From a checkpoint of a small mixture-of-experts model trained on Wikipedia.
Size: 12 layers, vocabulary 2048.
Training: a variant of SOAP for the experts, 298M tokens.
Below are experts of layer 3 (counted from 0) of a mixture-of-experts language model. Rows are named router (the router's row for the expert), down (a neuron's output weights, with its number) and show model dimensions 0-191. Each number is 128 + 24 x the weight over its row's rms, rounded and kept within 0 to 255. Numbers have three digits each.
Before each expert's rows: "comes before" lists some tokens at least twice as common just after its tokens as in all text. This comes from a sample of Wikipedia text that the model never trained on. Tokens count by the router's weight.

# expert 1
comes before: " |", "\n", ",", ".", " and", ")"
router:093151134092175114114141117136153177141132104120146133172111116108140135103121137086136091121080152147169149116144145106143128158107142138117112112120091152139096115085123181093117139143115113122153162142125122104128121103135097091120158109130137113163128157111144079140101121124114077104127103120152135138100131144144099139171118133141152109142112122102131106130103135120114179094170101121175171143108114172126171128117142131128181107139101132109107086103159188126080075146146140093095136153123096114145111154136106124131145128168137158130130122153114120105145163145177128104
down0:124112138053134163131109181087148105175129166102127131122106152136161115142116085132144102151151131143114118145137165117135131139101107155118110097095164109134152174112105168116078131124108154114136153137145091124115118115171109170103132123164111123100122155171116112119122118144174132117108157137113108110135153089124136116104142092155137090127129129123138137113122156090144155176101118098086181130183136126095119144104102153143119098114137180092112131129085104140083130101149112154130138149153163123128125179115143098110157126144137144123100115146095094118118149148137143123
down1:131179115101085137106175159147121120113107104104144142128122129151104139141106132141150115129128139089138102127126146132160143087158087164159105121143128129143095166122096110109102165098109128130134129130120110123087110090108160136120125160156149144155088134131168118121136106170100084118171139112123136119146158088163064162108110118097107109097101170106163146120130151144100121164117103110154115181157186153131117097126106156109129114106151138118139077106181087125159162123110114110135120158158157159136120123144144142113145111127113086112149159126104154127105129121104148154
down2:166163112106132156175084101129136099123093137134131156116135154114091113108107145113150129133179112110131132071123081130166120089154151135118154166159153144129115098176123134122148110132120136139188127096164135162115125145135120128166139138168121113112117130134071083092129160136164109106094126108112140105118184128112091147128146156108112112118164092165132134156129111137129125145122172135099147122128071179098095109142104130149173135108110117105157118142164141115153132134127102154132122119120182098122126103138103114125127110112064135139136118133130100169103112150124117107
down3:130084155078100123140156105108115145143131114119133161083155143118143145107160117097138115093122119163150141110150118138096126098093102104117185110077139116129097145118123126116097115107140172131110095108140139121127169150128137148162066119076158158148111086105149175148184105120157141115149144119142151147152107155140102146154117144119135142138119150085089138141173132116123124124114173105119136118087103126122138175118098141148158067113144153108145137158084103113119144114107121128109136134119086161102128154176107153106158134108140186143146141137125150118132118113130126146
down4:161133108102149144128176141108075129099115123121138175119123105091114130112098087132144124126145111142124107133113109149141140110162150121133148160089120117152131113117147097165169073137125084137160160129122090141131148139145145177075122152132102132134114154103153098109148158062152124158104150113056095120146106143158173121126115165150147161105141091164091140129163108122120122116136142130129159123108120150112143148115111111128160105152107174108114145129114131151132116134149116090125124148091127138110121140141123146113127124152122121179063112133131178138116159128087151084
down5:100094198179128153102076179108108129146132126121173086150082138121155122145116113115119138138143113105120131119179110095152108137121115120093093127142125123101127134127123136070146101075166124118161165120123088095159107139110120166154123165127155159143139143168135126125128135124158099092118107106175120083106137153118108114109126120124117135151130127117122139140128114106143144155134153149104126128148129156169111119082128098103146105149081150121128127116077116143096157117141123110167166118162052147132137104102120157121123152145141128105124127128143134122168173145150133153
down6:142137118165149145118164071125168125081117101163128125109124124157146105130133060135101140138118114094127120128146153161106109115117171158188172181087084112124128118098148106105097139121129144082132127087139112087155165130104119134122104089135093099136143148145151149088146143103101105126128117114104170135100146142117099106078114132111107065117123122122139143161126166128165120165103084120144142150120130139136138143158119113140167156143092142146136141145101112115164148139139131101128117127110116156157133123131139162139122119116138105111124176097152168150097136135130181142
down7:111100108127159118137143170149137126121106137101140092152159118151118134182149128108143171176129062126133136121095081119116147149129109125119114150110135114106143142151126093077107132153098114128079160120119142137151123102171105124130127126165120128115148105153152121164091110112153137127117144110182184106135109119163150130112129134104090083085152123149127132184122149135123141151104112122097154109101110145147133053130147146108122119131116122166185132132152084089120154103118097115169138141112124122083102119131118132153104134089152178155121107150129133145141116124136134166
down8:102116137155144085110135151122131154144138097131163157119172154142116102155102155120116116133130111158141140148140124119129128133143115108081173130112144145107139151137162104131107128107119192118136138130099174105138149119101197128119116119123144107079141121116109167146150104137103117147138106165130109186115132074090125108075144135104114143080136143127136139146105108161124129167138118157110111122112089132085130079124091101185106160102131154105131154123139108047131122125146163148146095096157084131158116125121121134158099146162120100130132130107139135153122143095153133150
down9:142100166125116087123149133099138086124102105152117124127149155164161123130118112119100121128106098109127167142146129170134118122092123174120121100114138161120115161130121155132114093093136157155139129159075146121156112088155132128149132132113184136103129133123076126150168139158167103127113107117116125133164167139132090102124148137095171103126186135137154157142137173166109120112121139106158129137108145077152067115098130128114094160133095105138144117157135111125112177119180094109169088101160098108126127166102143107101137100141108165114113121139150105091119135136131113122
down10:122140137139139133124124153124098141120145099117107172075106200142156142182115152133149125149130134098122105091113116142109123154105143152164130106151194155096155172105108127146136123105146084110117128115164163135166133099098104123139172128096157131113115107141118121149134123121087130162154161157166106155129141148085138111112104117158101138108089111129107136146107143095125157130116114111147146156143121126133138103090119128149135144128130115096112142107197150158155132097116105152109146134114171113106097146070126134104151116122146131157126091068141136094117135109080098112
down11:113160102093077130138111125093120131178096125117144131120122097149108069173128143096142112158107170112119078171094133150149126146141165130147141126125127081152106147107095143115193169092144120116123078122134084111143166167113108162153106143148137100162142134117150159128113135108141145092134123174120150138125089141162152140144131109097136127118174163151160124154100160115101123127138104128125132121097107121104161121126140120102123090145125142087140127162110145156131092135147164115152130140105105101120079126159098169135127144112130170110146140124091119095128095128118142123
down12:137077148162140104138186114153174113124146109137154120116131126149131155126125153123156128117093119124082124101104110105140174132095121156135123115118145146130124107117134144092142107107134127100096155166156124093115096119108150116123105137114127177077131137124078124154097152095137131209137143156136118124157112159116106132107141162134132164142118126117096129113111118180093167108163109145106156157109130105108126135149108141118087114108168134139117157067138138126180174121119138103143084126119094100068145109122129118160144147147165149170111126153138107100118155127116112109
down13:162130096144122157095122109100114131125132150131115135112126122107164142152144110132166141140116123145111137149104110127124102165150098144100157123085123112150112120137147105106156119169143119138140139141125129141131105103161127156127159140081132156085111100107118124092092172103059089107119127123088099136145141168163127142090144108087116114131109125138122131111172145111143117120141072173130093091120152085116145068084147168157124142117148079168163160098140098137122134100141183139179135142101126138126131142128124146090149151170136145150164106140130136158138087143129132147
down14:107129125179125127132168073130104096114142164132103156125097128102099064122143131138128166107142096085114091147095174121159155138141132146123164123185132144107160123133119121116155145118146120120153157138106129135124173108146105146168130127115152129173164163147160125064090138156108131106145154116115116185097112120131157144175136130068124135115161112118101119189119116136106115123119106113128151152095142113120165105112147136126135080162102156118094140133117164094137130148100129100114153136136135119100148080152137118093133118136129147103135135127100134111109112120090105146
down15:174112123108093128103098167104156124096158138154136114125136172148114135128111146104124126151121139132099139121136132138108142109150103120131146152118157126084086143094116102138132122149107164122102136084123130092164119152112110122100156119099130153088165136191125148117145132163125147127121114093128114088132094105113166145146104072147114125117108157083133075113107086121127179167147142142123132096157178090113097140105128125127118118095121135156142148139096104112144105129172113174190091118135155168155176122135146166121135146109118122146141111112175131112115146102127137163
down16:109179168118121190148135102075124133127140123115159140173100133142123109121130096141107144136123149134078156152153099128156111120114153134108084114096132104128081131142131120104104154103145163103094120128098123155087166110149114121111138111175166093131118115131136098125097130115125173123110090155147131158125121138103134148105111113129071112139152115164112160142139185157138075076102142147150120154085105116118108140130133134124144171111134089158170162134134132128083138097160115094085142145131140148131122095145136116128158135159153146146133138112155102169126124118090137149
down17:107144168139125113111107128087118145105126116121107115124115081135116145158140128133183145081155146157111144100147135141134105135128199161112099134129100125096145134155128114154135113192186108131097136162096108128143149134105115073124099129102130107134128143135128117108111144147153110105105113135104096122101153170078157089125145111187160140117125160100129155144140094093155128107152135124133119109124118144106147129134161077152142151085138125123091128136167128145173113115123147087136163119079119117098132126124139140126155142158124158138092191141168091141115115106131111105
down18:151090149107141073101107143114155138145141164109141142125075134130092157073171164124121138150094122115138132115138118115131138113102114099118154134138145126135107157190149139126123164176118131124150162138106142139141161115149114085094120140107071128151089108101116121107185133110138125133133080146131099095135139144150136120160166138112133118146125127138187096073138171125153125135106116109123092125161100155136095094172127091118124089130134132108125132137125130158150129124176106090129154101135126138113125111114101167158144149130103122119135100124113145182101112160174126095
down19:089099120108134142115133103136114124139122160112151138099122132153152149076124107125139172154130115168100120141118143140111162091148120158126158133165145119183110153178134131116113135145153173119174094104159139091134071126147158164126098098147137165139075155172122111160094161115124109093129133099174150144110127140123098155160157100108152125118131103134140122097143143137122147095093070110081118129130104106118147126125121157119106122115115127127094141135135143135138130060128128212135093103102147148086096148154121108122117102161115137122131154126117117130132140134107135116
down20:156141138109134120130092123131127144093113120125159161106115135121158136104102088148154109128151149098142119129149078135151113109100087105117127180152162143143128136097127173132103131110100135106094104171061107136108133157135114119125111126113100141110115108150128119101135138119111098138129112166127160124139144151136089072110124144093120150143125120134134143131155170170110174130131114187144080149115100157094132131126153152143143182143128137132176078154141064100168141128144139156128132160160106105171099133154148131118117118133110151144118121137112099144085105116071156149
down21:119105171136119088153137105133093106126133142143125097135118101133171123099128198160139124141158133138105182113142150124141130135098181134141144092131140177135128135163147094104138114137104167119102092124137101145118117136149161139160143122124096098092128114151133139097150114143143148116109170069174133112162133115132127141119085129153120127129153158117068111120110129094133133084177127137113110134151124158059100136144152126125114141115152092121137140161086084147131123103179122166159110160092112131108111131108162124091113118102134129143099108145122099150125098157153107135
down22:140109076152139126134145120168131143159133117103137100145127115137125148134120128122133174128118123141154167136121163068132139105086147169155160109122146111115135103095126119091111132189083146090141090123131128101125072135143117117106105116087155128131153147122102148130119119133170131107104128139146127137129077118104148125168129090112106142111110121119142164135106129116133120135138142134125169146148100158074122128144115102132165168129149067159120100169125108108164136067096160146122149105157082120113181161098113137104146121174125166175110131143117159116138093118121141150

# expert 4
comes before: "\n", "|", " 1", " 0", " 2", " 3"
router:120145117136126089134145110136159117114133148150129115114123131098097099121113131145108092121142137098116120133151140161160126140097134127152117144143128136108154098112106087110147126133126123126119125110083148148101157121145168117168081095155195114090162146127118107153066078095137172117147119140088120155121095118147136109186131157101161138120115149114169153179115170158128132192137133151119082121108155098134120121117144103173105109093135151129099149130168126078124141135103160124179150139122153133135134143133117082116107079120153130136124117144138125148113140125132192111
down9:107164118134096126131120167122098152130185139103161139106098108101185136113175137147141142072089141120154147094097115118093135130125144144144110115156117146115113142127114111128118118148121138124111104114158181116130131142089092133121118106122119104123141125107130124131134156136148150161122151182091126118124187112095098147142117142073155143108156113097095073148084079102137129119106164163133181134107189114147132111121094128114129107125128123131172147144152154105121125133159145132159096148108137169096107139159112135155127108166160129122162117108090130104098128141157115099
down10:080115128129127127123122104143151115107066167145113115105136120143147114082132123097108126175111118126105179136152107116114103128129159150117134135146196128139160108125152135096139121174081167114130157117103142150108174153099176079128120121152128135139160132062164099142121129142126122103146150061129102143119143099152119100112116107133092128154125133080158160148109139087090142175129104116120153099142149095098099146127136125134137168151138125138145156127110118157095126133174134125147169146125117127128141171145142127124120157104107095148121116136145142130086153106134114079
down11:150123134108135092142154141133131103076156115146128176121134185117092120166126103145132126156173118153136155119155119156119106126173126154114122137105141158191113118125116111141165114153129118095163112145140102143144102121131156107113118185130109089088143090112115124141142148148124148145126113142111139100112104167115103117104071160100126118134121127118111139105140130117172183097091149181166138136119106135124167105078103125103137139136099149123094110106162144129135161102124116177120110119131114150169102093121080125091148125123106093151157109126106081122111166124131126156
down12:109054100130106136146158138137140159133101135110134124123147161139112129133131147136118139108110140120149137149117112123155128094106116090116142134148089118055106122107097149137150170097188103144137187144105144126135149145101169090096095140117144123098149163133103112161086151175143156142148153137133150094160155138128118148114133129134108126149126125090090127152147102133138145144102137124162130099102142114090148129110083135152113150132088145130134123114147155121123138143161138112115128103130117100196081107101098129142097101116211112144135127123145165084107112116152139133
down13:096115126141093128132127119107086075123102141144152126166130161139106114075090133103154107102118114144093137155126136115118171107124141151108113139099118106168164172104115152113165163158129064108100106113142140173141136157201175119120115092123164121142117160173124139124164124142145130139151147139094151118141133168115142115120111128143157124127111147124162104128122152167139110132094117152108082096152112080106138114145146127108094124124118113157140109166104129102135105128113074145148180104103097123084138182131134145118099131113145127130132103155138129092160126148121135144
down14:119128159132143173105172147132106088115142111166148154116117111116145110184100145083124155127152107133106145168153124126173137152111060157109168125124145104077119128114151138097115130103111130127172132109167141163109092107115157139098148191146101110117135142147106104099140113118129142104109103131146150134149159133116144138126063141065147144125105134122123145200125091081121133123079129146165163170107106146123135142103145149115124131127096118106124113128156138150123134148126128128106115129127107153111139136148113107117176110124123092112155080131130138155123140123091144096
down15:133134149130117114122076177117148130140157133162170116125126121134153115137123120106182074129129127054124128093114150094144170146160092108110143147173087111112094137107137091133125126103108120152134108143160187110159150154138134108174132113139120172154120128113114136147086138115089093137137151158108139134152131098158146132119092126144161139109113081153128148110103156126132130130111119182092135153107122160144159081146134118071132124133115104126112169114142128145126131153100163114126105123082108129113141113150161080112132129082117139138108112130104148111168149150099139151
down16:141120115137132134133164130181134146130161157114109142089111113118146141105112163108125135121113170155168117153089109115103163145087154174115132093088156107105122156110091149086173115127109126133128137095114130137153115121125157166118102102130136150076130150102103133143137111127069097128104114155115133146104194119149102123153101129113138176103152108125113121142131132182120108086106149139113129113171189125138137107121123142132146098084130115126068115130119166123163097154132135144132104136121109126094129131141132102164169187143101133151151128131157103107148120150107120086
down17:122107133141122123115123114118102113121111159105096143120143109155100147137176140108114139097155131125146104125168108153106069138103133096145136109157136120131127089111128098097163154157143097122115137127114126176121121158151138171152124168152122118138172112086109122113127111173144111137113153155101099136141185135131083136123164110156130116126130149110132109150079150166160129134076129117169105091130137147120179133160160143130107101145101166107091146144139101097131163160118124162094165125152126090122142173110125064143112117107160112081149097107130113118131156094110145107
down18:082137117161089099088116171126115171139127141113133159153153146126144149119049111164116137128146131125123133139133108134114100133131130132146140114139096155127129104149109143145126119137133148147146177141142073148116138105163117159129102128111106147134102110132137132131094125174113116104160192114088093092125139123149095093069120148128111135154118167115082127135132140153155141103129127168071115123152083160189129143120119126130152149180108122106137114062093118135118164140119129137147108115144124140081103129144130103104115103113129159122140165129132148171134100160097137143
down19:122142081152147127121135150117078144086112165122141118161113131135137090143121113141124128130094109126117130154097131059154155134108116153109132140111199121113154133119141144079146077109142113125109131101157134113144108072149164152112089111099195117111104110168161158105166116130113130119110117111111147115152115129155113137114134088120165148123155142130133129081144141153153137107105151183117139087088189129168151143136119120168109100139132146140130093155134097204136135116123106185146124115073119133136133130111117126116140120133130141120124102124153131124112121146114140120
down20:128126131185121136100144171126141154131108088121137100135115132130152135104100126106128108127116172083116110142195166090125108151152148155107137170113153108188091128141141132113132135140146126137100120130131101132103154110122118111131132133096176144137135101124093156155092093134108088115131139112136107095106141169138071130124096150150148099124138146095136152151116127145163134172124159112107108040144120133104150184145146141169121135075139121158132139124127115143140130129114112124114146121138127118096057156115162133122153134138141093133122114149101159144131155075095125125
down21:137077120129129124135122131108088158138152143177163113173104135124116159158122150105101132132134125133171125186145130136093128141150122097117131133099113081138124126155100131118148115117101087109101122090109087170119124109120135131097162136174165134090151133126132094134173144122178132153136103119086178123116104127110115109169085171139141146102123123152124102079096145106126164078156148116099112148102098167152154117164107147099123088134133108124105122121132073135145111095172123128105135102137115164123142153110152120136124139166115145121122132117143130177177143134112129142
down22:141129084112075145121155114127129122096132149147128168162124115131135103096159164106130128130128111115129132156118115132119143101142144153134116160118129164103149154074128191071126182145149104136120155128131130128117107121096098138118146137139085135114065143083150174129132131132163109145143100111130091122135147151104107144069133119131123100119137115159139132122087138134105105123160091102114140113193125119111145169130177147147127108113141099078153120121130106101147146116140184122135152142147170093124175091151110121143141143110130105116174100127130157138126148081090128136
down23:146124103078141087097121143106129164150136166085133101087165157118161102104109144129105175138097141139163151091127153146154128143140085150128122069128196161125138125155107166115159136133096163117104158108143110103146127125121115129095114128137126131090147123148118134084139144140166107142108156107121143150149100123124143084120154131166146130120114146143104155096119117152178113130080130123094136125146103162085113142126135134162120136111158125131107142149116079107119120132126094154121118167109141133120155132120183125113106102148094158078101140133108182130141146078115123135
down24:151165109128153160145144132136133152166104103116142134084122136113141129093128149176076164175093144116123135128126099173098123098111125126149116188079112159124134105126123071136137100125119134096147148095088139115127126089114117108118095129141147128157129156190163165130122120145155086102142136153120128150132142138107105144157147153123142107080145146138115146156137115095109067134131159139126130125149106153104123123100123141129126123134159141124114155121118150102126062070138136118155161114141138131107108181124140130070136103151126177119129157110112129100115152085119154114
down25:131113136111119142175137161145097083146135141087136134125126107105100151174148112109127198160088137122138138080087125112132116120125089130120113154152159117152087108114062111143115124103138107104096152140137143135113152109150108166149125099055131084136129156117138117138132111116172144142136135156122135130125127173143128136105129138142141131123162149125110146162127140150122097101122112146094156144112137150142115109082129132167093087121112174112107142124123157113125120138164136121141118128171152105118100129175086095172108180133155111110106154129163142123098154077147103149
down26:114157170115140137127126146139105086096109117144116136168135156153107146103144138100115178105149077099119139101151117097128170131160143106115160157142111142118130172109114114143136152154118111120130089139093101117133092124146183088104141144137167131087146157147103111151135132086152150148121125114123084139150126145179123154158133118139084135121176097153124106093141131099147145143108139105140108119145139140155123109095119138159089128104089155139136158140152123111108130107112142151066136155105166143106105139189068145144129114068117098142145119123143130126089114108150151108
down27:174139128120129077100140173153146113133144136148136130127163098100123151119100092091121125117180070161138121139095108131128191121138103154141142145139130079130145151135083142072105115173110175080134187138144076121127130127112137172105121129191129157068133125145137099097103134091126128127129123121120150125153099144146112149125143190109113120133131125115142129134153158109169157110133132105081118135111159135107109136124084144120148151116118101124144092183142143119097108107145129112100135139107140128141097112112157128125146142099135126167144104161111138117117134104141127135
down28:106124162131142104131101124151158102138121174100089115130152088137165130107153136105138115120133130118161110158071145122141067147126122129089112148158130155122116122134164113098133108154143173086123093091126169176140103104122127113128146145154134119150155130128137144129081154139126147110092142079107148100138126130127126101143182123105109148156138134166106128130153133111103123135147134156089111091128138150114115116132147093158112139127143097152136119117112127137095120169113157137074130131158163155108125085144146152141094134142086126109139184186084059127121120173121129126
down29:138116128136152115155088141140161128115156169132187110168158146131120126137144129140116125105095151105138134183140121084094086134102169128185082131130152080108111158114157151125153116133105144125165106090175123144124107128120144125092142152144062134166139139102154123133165112161112121131130135172151122139150129091140100116124130108113119142116119064145139101123141116112125114083145122115128132102165130128147129126108149131072120102134146087122111113112135111134180149147107148149083094135149145103133179070103131136133127155173152112123117114123113160104106109115146095126
down30:120159166124145145117132128099100130114109100089101162109111146124136123097109114143137112169114126114164088143141160177169178082128112101127094154105177097139131086128123102157116111106167105145109103143097140125162164126088143150099143121113121141129111100110147128080109163146134163133126122149147107113178103115092147174124123122126132093157150147147152163107159143129098115175123120104104095125141092110133139162081141150143114116127129176149163091115134106115128139165128088128113134169156086098131157114107127130128148111174152156082129127115142119150139136103091151117
down31:110112120124107166130151095170140128142109127180102121154137119161110151145101145098139109112143113108131111112083155130132128093164157139097131070084132107131125126123162139158156089143146131110140152084117117099099127107128147137092117170152136156163100100103087147176172146160112153162126133137143145087108106070123107153102096137132097102123135118150102122142099139133119108129150167158156140118139153130137121099159161127126143147120108160165134133110160131123138115174142151154146147067126107164103119078158101114094176128110101154094123116120124108110107125144105168132

# expert 7
comes before: " of", ",", " in", ":", "ed", " and"
router:134158080144158088158134112154156140144153164164154150127108122102085134093119166110156126122139168129154110149134069110100146130108128140115101128133066136145111113094137125129168122134162119144153142138095130143104171114121146089119097092164140097092149123114130149145075085158100117128164128112178133128115137093143118191137124103096161123108132095129147086156108099139100122121144132155154113175099124131141134126152134107136104097147148137132118112128131185090146111134134171133121111153122193115136119125134126090158110116132114160149112096131132097138165162121131135113
down0:111147113128120129133113084126089132128150125131146098128144087155138142163159139111113178113117161155156109116123147118129134126127107155131097082139178145121079125155129162107134137088114131146105140147088158138129177120100165166134141108161095135118132132156102077115172117147129114154176156127118081074149106131119141095130146188180121128124148127134137136139144141088122147159086144120155139079139124119125104127091127130103093172158138103110159115157121170122107178121129136138080083103111142121100101088114145123118115179125134149122111128103130120104124137146100106135
down1:118130178150148149150134110109138133135136158146108113149146137145149135134115160120139127166095096132099059140136126119145120081155153159159100132089108119121111090128178141100122117149105141132129134115105166130118135143155150121143132160148099094118146158094087094136111122135138108153079188119115145105156131128124142060133140081131135061119120146155145136141134120133171118116122126131119158149105142144120176141134109124148119101178127149112148104138175135156144147150101132144130092134104085115114133123148135137182118121101155109135107130102102142052120099110084096129
down2:168117111138109140144126119127153111086160127094099106157115131127126097131146095136118137128122105135107118096123101124147160112132143144112116151107142122126146124104126165151121112115141097127127087084156160189157149111167134135162116100120147169170076133109184136158166145120129139166136140137084109095112134103142111115168127120113130174110132119120164125121115140158101092098137128110142153153098099146183112115084124167144166139178130124117117147135149138124138151131105132077134099139155127129167147127107105114105119080145129098140111124089087111180122148049143122132
down3:122167165100163127160112168118129118146117148149139121120090146136126143158136079104142137128124102105107151141109138097095116149155137133134114109105087154124144124164153109134137125159131105107158121117137126126166148111123130149132163049114119130122096124191114152137116094130137164140103143136117148076093132137151140113129109097158155144118165147136139136150160116096105123129114156120115136151123145117090125133125097115133078128146077164102109152154128156091103133093126119098124144082132108152136170092136142134083103122153144080130156164119086090183161103173098139155
down4:143132101095138120154140111114132094146144143120117159101143135130115097147181111116125106140113128137145129122195112104095132103142082145151106118103145114156139133122146146107178146136150152134140106126110128105090135117163118170144111151147131157111124147152167144113101143115092128101104101075141105131105176143114109095138140147124169092149091085106134088104135099115129130151079117146119157136144168105088117143155161121153156180078125076130120139114131113139106122127115092139123144097157159144119119132105097125104050116125162148157155137141141161142173135149168117128
down5:130106156138122085086089042147116117081139133111128156134128157097113133085171126135102109111137111135173122129154134115121093157145111122156142141110156100183128122103068132097149134121113125131126132105110127101121136105136144099111147107121106138129101146121089181123126178108183144140150118146155143140130159108126144123174071129152110132119121128153148164109100171158160126154151111174142151132144111101130119135133098129139134166148151124113113156066090119144119118137100121108135144154137154157175118117134121129091108128083121123115168135163126091109135106149142145128
down6:136128141112153179106127140133160157102134150145148159120143166100135141102108150110139127161114111162117077125125114068097137107154128089120108138081129154134159122126124165135127138070109115157136079141142140164125142116132106135114139101160100188146103139104122121132112110136120112142109165100106154116117161153168135124129084110142131151144115166111124108142107114121156143151099161138132141155144125136133114118121154059121105107145141130118160142115083114168147140113107106154091086116122166156160165155099127144105096103111102171098130098153139128091148142071151092154
down7:136115177116098161165171085152124140102134107093112169133127127140134125150065093163161121118139144085123110139144113140166107144124104142134115132111122121118138099134115113106115164146150139152142112147167068167098115126135131111148126133141145098131122125147096122149136123168111139133097095123138125142136107080105109129159115119135145126095111124128110142077118191102134131227133128092130128111129116125126124110094114122136166182100160149133105099147090150121157097118075088142138157114099147109109119109119141163120132134126184115139134154109131158145148147153097153125
down8:107120128060132101088169088113153110128130151125130141175107136106131143142119078135116126107112109147132139128118130154114104150178121103132123151111113123128096081157135144184084130125122149159163158172086103163132139174110126139137160110155116170146090119173129118105098142135098141132126121106165143159133127171132093116162139138153148106090152150142142112108135150117115158114137164130077081118121164133114126150082100118123127177134144166146151132123126126088105089130125151153167118123102127075144136128164124128088102144133112118144107089144111153092120114109138139107
down9:165141124140085109069105136133137107121114102133124152132136154118179156095119140129128121140149105106101122131165090108145144089106093084176155100150159144154065134122109119127129095112130142120138146100116092134116124150135137112105132136128122145092109140160166116134128100163187105123140148141130121147109085156148118131137141153113139133152124099130123137133172150119108150143125121136095115122197153088124118119101112158141085081115129130152127088112125130144116090173153130171116069116151139102135105109132090109134160161143170105141180135105153119113126117154127173168
down10:084162130135087147071118086086150114091091163069101181134110135148113152104145135137137141102126111137087172148134128128116126126123159115147135137109137129126146067093125099120107081149112127101157134148130143151114141123158134124160112126111178131102132118129159150190134102094087121151154131168138142158143153129149142145148153162104115099146123151122114182139131123122110111114116115132114140116128123129153158146130096120131148147109153119137131103181127124151099165130169092134121119121097126103104047141126166101114145128116109094180126111111103111154149130123147135151
down11:150116148122134135147102113136137096123116094102105123108108151144177123163090145163152152102147148168087116111135130124122162145134089137116101141127126084121122158135096140132087126162138135113124131114129165196116136102129107087112139087081139126125137150085127149085089110112121112111118126122129171119075154140159126087165096168102133126156106147098139112146127155089117111138176156167157165112131133154098132113093146136122100160118169128131090122133100103133133130131147127116138156143144093095121144151119167188099206127119113130139117131113128111141120142159093142140
down12:136164128153130127132159128136133093138132100159135160129137135125143121140174109099140149151192141100089132102127157122157153117144136111135135161123127166134106118119144135104155133070088122108126098137124158076110121112169148099143193124119138130143117104144125159152152135106115147156095115156137087103127111184114121122178186123148111154108136135116154124111122139118140112137118157117180156133092102106100104085119102102121135090144104152162124145171088109085142102096102127108135122176126120145146104114128128100095088107135137125162151152097089126084122139091152132102
down13:112106179116114167124159101140147125092117093147095130143137123091143096122156152111121108045173158078127145127138102106115137138089114135140148102142141120142122133098116133141159149100118099183092161097095126158096130106148151160112137111132123147154160119114079129131118114124117165090163117137122156113114115138157124123125095174132163122153169108108145100111115165120166129102155099171159115164133118120102164154132127120094165121138185153091138130143107107136106095127154157108123122115147150109155141111155136110100085163112135125127090110145119116159151116122112157110
down14:157132066158144138119129170148128108171105110151130104132094113151140149180139148158118092101122107137151127133148100111127141127165149118151113093128142084160136155130128167143153121089095173137123115156138146115128125170155111148158102100053117117080155118167105155137124094156095140078116155122127145124090107119099100111115093149111122126096158098105144156115148122180129101136116122131121115146125146103135078101146089113133146108104149138117142148142110168104108169141080126115120144136118122133129139146155083141141134124130111166124145144110126122099115179160101175114
down15:105176080112107119158161133165147135127080132140143157075132122118126116114132162142079145100119113117165116151116099112187124121129127099153129113133109139106136159137125156118185142080134087126122135113098139125107127112101127082101109141147175180098104143139166152145140128118149123146103074148106107119132113097166118140096136109160109105120166147137148141125094160114129108169129089188108140101147148149169098120180101143078109120138151154166139136123107134118140119148141139121123131099128108162122107103123136107150147138178089122127110128125110164105135141153104120101
down16:100162120138143141140087173092112138129140142165116132152134105090105133136157129082107114126114090145138144145118147119145109105146123142116142156176150111187116124119114166176115131087105127130105149128106110096117126138140105171125117136121131137118084149164154121102123133131111126114129140140108177087106171106079126117142131149114094157177085099129122165116141110121137147129098147153105141112089127124146086124120107144160087104139159156132151117180116103096123118074158130121127106148120132145138118096174127167122081155130146176127175183107105126103154090123110122136
down17:128128100148168128111137121188152143168193147179109103120145166099153106169116128131141105113108157136076161148130116137148133159144135132115102149091110147107158139131106112130171121137150166140089105112150099139144114149108114127158145144179115079147125137121174141160158127159142095133124132114078115115119121107103113149127113123136116108131126161185105134086112110087168148148121133118120149112130127110136137088101105122130120136147160172106142153121119096080085117118107120090116079111115086107159118134107147101099129163115144110160142099106104150107152121135158133098
down18:123129141121140137115110142137125115128160103147142124161123082132143114118150137101156108116112129090113077159128099128096098109104100166118119123121132124100130118125086116116157129126087156170140123135088111125152147142172135149132152137131095144183141111168125134150129167142133106139117134144102133152146190141154103112099125122082132170101091164156139104139160154133078159126100118109148115117096109130141165143125120091167093172142161073139110177104123169173119160110095138128110126125132121112133118124142059125116107140126088183128141121164161128105133089155105128105
down19:146107080173177130106163117114121104127136165108128101128116103120099158124148102151122137161146121113122125167096100144118072125096101145139136150124123136156145122114138123113079140136114109170116159167151107141150168118133145105146121137131122153128178181144143104088149115134116141113153140121108140091130131116138122131170124110137145106117064107131134163136112114162123134133063158114177095140124105108160111122126143126157156154118122072106113111101148092158127081112118088121133132149163095131141162141187161133125127146112130146143108141146118067081139130131152120088
down20:160178158147136124101150124130144132105140149095117110119094132156131118119123169157097078153131149084084141138109153090128101146133115096113146099087143136109120139162116137133102091121114099100111147127102127166112176160138160138127121070091126130108112108115164128117090116180162124137182167081136150140138140144117084113109135162112163144140094115121134129107124124115137157129160148105116100147152149134117065123147109177119154115150134117154125125138143094113113123133122125070128137095124132132174135163108148159157139135196129108098165130154120102102118148126115125109
down21:126125165102123114130050141129130120134122132111129121158175115176096142092079111098166148159167079130136171092163144102138095143133106093146101133130175165127124163102129126128101139139133131125109126135105145092163135155109135111154171148130143143123146117098097136110105112147119161120145117131120120148168119135153100152090119127122098124129109130148152115140133076155087170183068114172141132150121126141146102103087150151112103101116091112191121162136130103130136151122141119145128129187134105099148110104142114099121130135155091137141130111147130150142115124107126120094
down22:147134126128122128140122181108115092111140148104108137100113131096133122104128124126122166110143127134163138101157110087131152140162137102133132128179122083099146117155173144102149112102127154175096175130179138109162133141167132139135133129107123135086108173148115138104143130117114100105119135166140149150117116146167071117116167153109134092074150117121068134104115106103090125102115132129119115104148142113133152120127118068169138127135138141145150124103128112079113140118179157134163128116164100179141130132141147173148100116066122135112108146170093134092123117104138146125